From a checkpoint of a small mixture-of-experts model trained on Wikipedia: width 256, a variant of SOAP for the experts.
Below are experts of layer 2 (counted from 0) of a mixture-of-experts language model. Rows are named down (a neuron's output weights, with its number) and show model dimensions 0-255. Each number is 500 + 50 x the weight over its row's rms, rounded and kept within 0 to 999. Numbers have three digits each.
Before each expert's rows: "comes before" lists some tokens at least twice as common just after its tokens as in all text. This comes from a sample of Wikipedia text that the model never trained on. Tokens count by the router's weight.

# expert 10
comes before: "of ", "| ", "(", "and ", "in ", "to "
down3:469494447522495528479495436495543508517538435522474551601494502548574570470520521513538560484454453564458509422421543557506545510506551459489508488508476560530430460463425446496473494504485497482539521518530559457597402422469501491460424481421511525506484482558558567522431501635410493546483448471524574515501483538557475557426404447511443483475393535502477521457507487407429483529446477498439618477459507466560515545562558608595434524501482553490509507477525478487486482535416538541584455460477422536441421448550496575513448438438482438483503493495465445579519617420475494482407426557421637495492424564482593497579513624477466572529514496455531505504553561484462466473580564563441557447497550601510539481538496497510466476426451417474566480566456363533433514489475524

# expert 47
comes before: "ed ", "ted ", "ing ", "tion ", "t ", "es "
down0:485418380496543494516469407529432457447486418484413507634637466440443487478478521475483550578484540417492526439541471547502495465486524440460545504485512454434487439493465536503499536511410567553512577540459456526450541504449478501552483550523493554508593533500510503503549571517568594557534529484455397419553545569462597376444541512536525476420519469543469546509486515551559434636455503439555528444514468495489508569579550493539510495531484550456547539563447492465541505518471541399410529538510553522507405476531506526448517563498468398437506579414478451531598477464632515473596445444488550503556465467543476489440503575571401532542507525485546429540515564494454583473466552456551543558458504501490515511491553567523510368473500494471446490446469501419500544495572448

# expert 56
comes before: "| ", "|", "0 ", "|---|", "1 ", "|---|---|---|---"
down0:523535532453373479535543500491497434414407520578541441484481424503541559374567419466510493468584597507531516482551501472478470416491519423490516531463528430553602484521593497454499529511431473473441465456462571444452535503487438505490510515555530625584422499560442574513386488517399472440596544499513505585474525565525483477465502511409465506483453498417446582533502484534593470477515533486507426491477446436548556449428537539556453502503511431518480458493527489465439501416479510488480539535486463404522518549491575425479579471430484405530529347448452519459456556578508483538571502536534493608437512446497547484465445548582488481475563460447414441480490378484511431462512470460527428515481561442467468501539486477600548540504488547542475535511554513476422542446422549

# expert 75
comes before: "to ", "the ", "by ", "in ", "that ", "a "
down0:593468549567381500495568482509498502473477498484463425550495453550442585533526511442537484531395466451518619466415510434459437509492497533511555445562497545469513424488447463514493541511555474442476491441578548498479455479482525477582499523444491456498502576535560483506570523547436545466550488507470487428454511492446528583396509479446440553502470555513494416527429473507481504523467450523488420573430459457606376526469539533504370478425472550461520414514513457476503497434509510538501518613490567481535561483590500587541544467413508493367467560480520404483475485471493557503544515424479437444469537408538445619516546484480581464556487353568461405530537526498442461531546468425451511427485479491588523442491525394577486517439537484489407435507489517496570435469450540

# expert 16
comes before: "| ", "years ", "|", "centur", "m", "of "
down0:412519484447537489496418499517595524399528535529439454470480481451473528473473518488463485572492512501506495547445491480529472574555484527517527344499546582436569478471487436470439512470534519401517525585497442543477563583415486532496529484502469471582583493491510530491329503387522535485435528427534504471529563449512431555432466434464546453513501551511534486473501537522508456559449530406503463522591492571445578523523508511544421468553436519535458545543439452583588583505594578504594448537449511594533456513593528506541457524455530488527542471483507472546434618410464532519594452480555472526468392433482500459452562537498573505516557534561510449493523462455491476593523437469406517543498543506504415560504432560449534432556543467523494439551468549503554501511372418

# expert 153
comes before: ", ", "ed ", ". ", "ant ", "ton", "ing "
down0:432595505552469418501510388533518527504483551496455556501570503588546400519468453435579559434413475434533477454493597520506489516485538486550539579511546512466546481524533409526446486558565507439491442587470444515613612540474449553492520452490548463571553480595498446461462518657563515584494429596481446430506484510392471551539465546513431514530374444514405538459496529512422509577449498519507510529492502578497428581559537496565352555477461453414490437421502518501507430476453448386473458491538522465455508508505493469478468502501509550509458494468470513438467490513472511534530509507470491565423478544467506534447531476459548485588546524523533561588473577521568546545589590520503549473518518556550441484610552478471429434477483492507476490445509499523410567438539516

# expert 71
comes before: "s", "s ", ", ", "p", "ted ", "ally "
down0:528486510546438402480515488495580542591548453545489390550570418518552446588554506477479527569570434564521576517455487518472402503573499444498551552407519501469465470595548469574504482457569572495510497515498603435475472544393492468513526491521529621541561514561416503509450471507453552486489465563487491469526464509503568466435416437419537510537462451367397495452478519611543468451530430449565523485443540579538500487548534466423524553580502513444510477495495517483432467441443499433540468542472468500476478491484533425547471498406489530450521421564530420469490426541548500433454588525440463560541443566447575442499530464524525553576448531500486513482504550543405565522630516563418504560522510535511575464388487511489450450466456482561570528465540436499435496432488433

# expert 63
comes before: "\n", "\n\n", "s ", ", ", ". ", "."
down0:492566430514416481467485415581513477496522384498487521431514543526463526467544458469518455470438435566495570484514555540464573407541462501477464523634460551498504438500547525513462517486435439466418527537461550460465454483518560489502508550452495500348462532515494395520433436439393446526503483411529473454526394506470473492549511524505498555622460460515538430503460505460503531464597541539520463505533426637452521465531415564440444517464578490455526515495500471523528551490420458453503483500426447482460496448485481458451449393544436508629522516475541560409448526550451505498483481510490576556493432467570547549465467531378449612524592480499506488511600406448571479472570454516472445488418433538526521507423496470515425492592521452537502454491434552487498515521476617

# expert 125
comes before: "| ", "(", "and ", "S", "R", "|"
down0:498554445388493475518470462587541435530461480473538448534529550475522467503466538465528478435429449399480607557500514512608437386506487525500593514447471585500473490575508595531521453518507505512382435532477535508497493445498450576527557527539510568478495543515560515508566501534417563435543520429482479434468502592494587541497560516537439530511563531529541453485501597600493461427540462500456485567448524517455511367656508520464469546533419384522552438578532490498438484472538506503505538497487479541530445547568426429507503495478521572577442572457389540489463464502467493475534401426493518563439509568473549537474473509478480514497570507471543581528451444538498576534473563582524458476467483476614370575529519528395507501472518399515506437595549508470464535530503482

# expert 18
comes before: "| ", "(", "and ", "|", "is ", "was "
down0:442422593510473545457490452487403449516513466539463468547468434532427469479488479421573473474499562440486546465500525557519519506581501527493482547495495532445545562501588562429378457485411389560436539445394484525447544525539553541567508482564463537457563495461446550418496451595553497525407505523417561482525539498481477426442512578545508542516537486503558419638461482478462423511418557440522580472448485528472448506503533495599494489499502455575495546410505459556452514558517539574474549447556530428607382514484564542501469535510449537501521523503476579383451486548540454437620512501480422438524550528542589500466495430509457527498565503513538542437411485533491479458497538563576446445484419566505536519409497449488553477385447497504546502492472512431507421576494475

# expert 86
comes before: ".", ",", "–", "; ", ":", "5 "
down0:511544506422563499565501416533470511529537612467518589554521479521528493534549565548437557507531555525506435507485540420520530492474451447550557437532391533507489457487566522514629467470500500406436439465530434447540493535524558405506361425498476437535552449504476537393521614407581453496431520610502497482374510484514485534523580519482437377394503481447469516540566515474485515462471537534535420456446542566583452513509548473459561481475565541528464526483484523524483498525469455584536476477579479496534502543601458500587530442519433566528477487434557575552556549518379593479450485518479464548498481564418468623546487528417575579442460464526439512484545515525494578512516483535478555496474513458507478495621510507531434475469527457402463505548502538504522540507472563

# expert 9
comes before: "| ", "|", "|---|", "|---|---", "|---|---|---|---", ","
down1:442419495519470488583444451501404495533547454527534442538549490474422527424524552549665498537497483456518554489519536514529463501484423547530558535449589588459474535515509571451512431538446493494461509461512508501491583476460452438493599407475428468537448601431437573510515509541442575444523530565476525449448436520510559488535519478543530511446598476514505499374485553524518437544508421503443487545602402497510489475449543427483516527399476513511390549504514507436444474481523477550532479433444425482520505417448494461561446517436563363524522492549503480560481523414488455461519414376489454436401474491568503491387547467452496520541532496508495585523488525321575500539486513528465573513512518587433506525475486467460487519462483520455493497439504437499595527595477484

# expert 69
comes before: "| ", "|", "(", "/ ", "– ", "km "
down0:472460431443488420456487511518549477467603462510534512552487568517522527621568458542519605542491587512597424626511485484462512541624547475466468539493502540620421500479450454519416490549561419495504501454550478468538477472489476496514602409470530521513450541543468576511504555500536502460514555491439575416570446473573536531519446516450514540532592475466415442521482546502451539488437459534636498555544489436511491514511420498516580455489412543514489529491520418544531482480493480467469436559513475495435481480461488545540557514474446446443616570494529443469413428504493506595494563532512422497555517493522503506553453509541510591516435540510583568443497520439502522500582542470577518400550355479535445543518522493529482602537534525514482374526500468437483598560490595

# expert 119
comes before: ", ", "\n", ". ", "a ", "a", "s"
down0:495487496497457505553422491515496571566579407476538490500366454462417449565502398472506547416580474554591609494545554480526599522505531568479459453528531520519579555527509401470498429441499507527542421424493510471459566488489590589591510518508511522477481547494459457558535469399538563521551466532521523408496460480593580574496496480565450587428488423451521580559395463473436500506486533475394414512492475571516566434517441442517471461477536412525491501559499557470538542428446495467554546442429539547535446463527494591598477512448486570517472481537472519415417509431525538544515455514646365556497511554471467508455505507423409531446494488549480538411479533423484463445505464481495548507472524454542461446492520470549546491473488523488501497485558536490599435533468533

# expert 100
comes before: "- ", "| ", "|---|---|---|---", "|---|---", "The ", "  "
down0:559396534576508513496534528447544495453466553428506492486460467548440516417496412455583481522589511476516502479442539509552536499459467508561501530444499532481533506574538581481577525522517503526519442517487502544490527516553497570598590471472379543462590539496533444464466447464466505469570429399478602516496491494475532500476522500555396495470481553418544467452524446421564447490561517494576551499491476428471519521531537452500514546579491558459502500568611418540423469528558545524547526557521441473530460322402481482468496478454560529569559574527459484507485534514530455529454442497517483535388467529484517371473454408460444540532565492442565557404471441505509628477499386478550471470455502500508497463506432494521426559466451581517493536507395442594561495440505378

# expert 60
comes before: ".", ",", "°", "% ", "′", "–"
down0:556485527518517429454515544501561470508502478528453505346475463428494581567512517511520551490534492506517471507538497565491495495540427536549441536425499463504487482420485506572550620551502546449606571533591564504461471501455437568535486510420553492511533459475526559498472561525530496433468390472531486568494403588513502541455459497592538529490400541571448500562495568499509575523482512534558448497424411500488508498445445577498461541484498515516535604471546567511506442409505458486367598495420431521501507456525515637450412519457549487506506467289491463438533532495525573475498516628492430480529497490512521523446543560519455459415535538519530444587394450524521473446435497564443569464438495502538501456572452468464417482549556518533550516561475515501529567532516507

# expert 54
comes before: "\n", "y ", "sion", "sion ", "tis", "ted "
down0:409462436564466515533474525491550517570406490538500446514479427479449553470539553486589554526469425510523516432428550493552403515582591446582485471435467422522487511424481555499481510439501441433527589510525423529531478514500551533410448500479443517502491460497529474456450469521499441503564466478377532516463538464552410568472498490493443470606453526462516463515503525567520512443521501386503554468528508569544454427469501411525510471486547636475583490402506637558407533430520530510481467514566424488411506510425555488480477490628457540530565534468546456424459448570486527515337525547531377494444529548550466480471466481502498465526496415574429552433429460474610463551518532423542504487498530503522573553438470496529521534527520534494460546507519520489527430548531593

# expert 103
comes before: "by ", "to ", "in ", "with ", "the ", "for "
down0:543517465523441510510420515429443560541514570540495468508569492598480488497471426518367606508514464460461481461439532510574575481496587470502563481518553435544487450601510566588541496528525594548452488515474551493534422526454422509505512508428428549528519442599598446543520596562562538627529494521484436540517465559537479590544489491457459479518594507522477492535511445425523563563441439438538442573410465402512526459540512483547543439502511543507610434474456450480492492489516491530467564450495521364445509492476459515497412407539579536445512562474468534496487532472477543529488584525460516461492508494444560521568520501517482447533623504488429511559484438496461502438486404461424498525469436431531493497505514474348555464558488562483405536556455549478530604569531541

# expert 118
comes before: "o ", " ", ", ", "0", "8", "9"
down0:459487504479459479510484550435514539362472453513549510432574481477488503427439532526438464512537487537536411547487445518540546445476531548504445580473518477504575512556409570558506449527537520528449451525508496549481510591503503426513505407541562445423474489532508446539516424437568512467458501455471459486524611524467446510558503575534585568516519529516506491511472408501538462520548388486456485502566466497487571536566491550490503524561554537441508506483471507527550611611479550446495583450492540442466475434507391461540568529487513439496439483484554620390475569495507438490482444579404467423604523552540489537545429488445425465568507408483481501411493571368474492504414548467532476564453557507525435587493433434452448553484482391501417461548566532576490514418430540

# expert 128
comes before: "0", "4", "2", "3", "5", "9"
down0:483416489449464354536493456514520504496488483533433496558551462415488464433485501508404461447517513416556396547494488570495543466465530451496409585419366520419463576530538481485474588458523502463434457453543498494487458436453471533511643580433531511473474492416464512512402500545528551565557541438461512464476544503473483492466483517551476372453579454556461406562458475459550534497552526522511480512515431529554462482543488472467452483509509497470474525543427375528432406449547483416495586494537448435412474558458508482476524524580463508477485459486534470472577500568536532445473497489571472496521520420493454462563543384433495485490568505481449493551525536470496467469536586535509423534456516620485532491487556617414545512424535509513478479577389465508626566452516509

# expert 90
comes before: "of ", "and ", "in ", "to ", "was ", "for "
down1:514518459491417429494444458456505478504546475448521473507424486501409485460497566410491554499451450628496482439501537468557525575502538594569441527411488454533426514554509505460439472468453441380511508578509386539518492470438457490475492557510593522607583537508541411410486439452353447484427448582511546509432453483457452492550486492409506508438429538464498487466533493459554475435382553542465470519442522591500456549472502504551487524519483507561564461510487505489569546618520500509505530629501476517465472509508525511471422478479546530402547379454477493495572443557478577520461489514555586546536559498480480466533396546459405465536450550594542552527584451464495466509523482520526476511608531525466464514451497407556509571500443413515520576457521505542530452590500472

# expert 37
comes before: ", ", "\n", ". ", "'", ".", "un"
down10:522618461445461574512492579413628455573466496511571405439491453525497545518491450536530530547515470487454453525519494471492533461551523527512553546513579571553462576573546418570401572558459557470540522501554525487400483408474580513549469488543495627504420520508451479453551548509522541483476487559521566574517487484496483512489355470478585537476596444504466521432549510448514473525403456481541449552483481405515534480525520549503414571523450513518519507510533545566499506521521487532523585481506482480482470556474444540475502510513491531405452531542437525446533562511461604501496568552498554445537465572450500489572456494392414525545565470482502484538525568493507456580590437551547468503584542483553543453348593516503486394463569518503558532548359515545549497446456456

# expert 34
comes before: "the ", "a ", "his ", "their ", "this ", "its "
down0:461507462565542542448532507495451540409525513545474497579413440490565505517490572488549457508449536552569504505487437433488485452501460498517500514568536522491564522548496482559563587499459535471508470492369485481598430574534493454551512479437460556529441543553480589451456430512441529511462491556524555535444537520452537494471466628548544466563504572565539471544453604484490508528414534587529485513450509510441481439501539395547465584450503470508470544447479419508541630486395583526415535522558543558470492483520550447447569531418423506542507407515519496525543402491504577485447563464554500457472451527501556646505477477504413418504414648467519455529470477599517399534476519514469489574395450523604533404502485540508529472539536511479430503502511509476479550567420512

# expert 15
comes before: "–", ".", "; ", ",", ", ", ". "
down0:600466531473529496463441532513488511503573573471613416498539601531588576544548495457589453523575557555534450423458413397467448460485478470553442445450494505526480430404511472506489514555561505489485422493510481512500594524443666546457432502530475467484509506532421507531498466415503511515495514493494524591544465476550456429389509594573557540487528519531382456543469537478566494466484423531512582489468515552427467451457522468501494493548533418572484475523470552528609486495539524454571590520538471409514500518575527461473575550500489528505632531501539529549512438506520599477517507444498538490533533538450511503586546446499468542525444487506446410450517417475473435565439399551553514581603509444518448434478526507504386530595601531505569484465477514510455499499469458

# expert 38
comes before: "\n", "\n\n", ": ", "- ", ";", "\n  "
down0:476526436482504484483375434476420539471540547486431586555502576446422485596548538513503467472598514516537475507632557462556450548497443473436498479542487560396491429492472468441539498586470479477457606530487512493392531508468511485517543553542466528513571491484474430494438553568539507581570527580504417603532474439515528366543538512483525462583565511505537513515432464550556559536518571444564427571400500572527525544525449582542461497463526416571490517436505546517523448455470484396506468474451548551443534578493480447597495493415455468509480417460493472543508504442513552556578512639474486499494480591423488485485559539476446550607460558446429539474503520518483527503478494419473568516482481488398461499536437495509486565462551429481461504446461433479581519456482591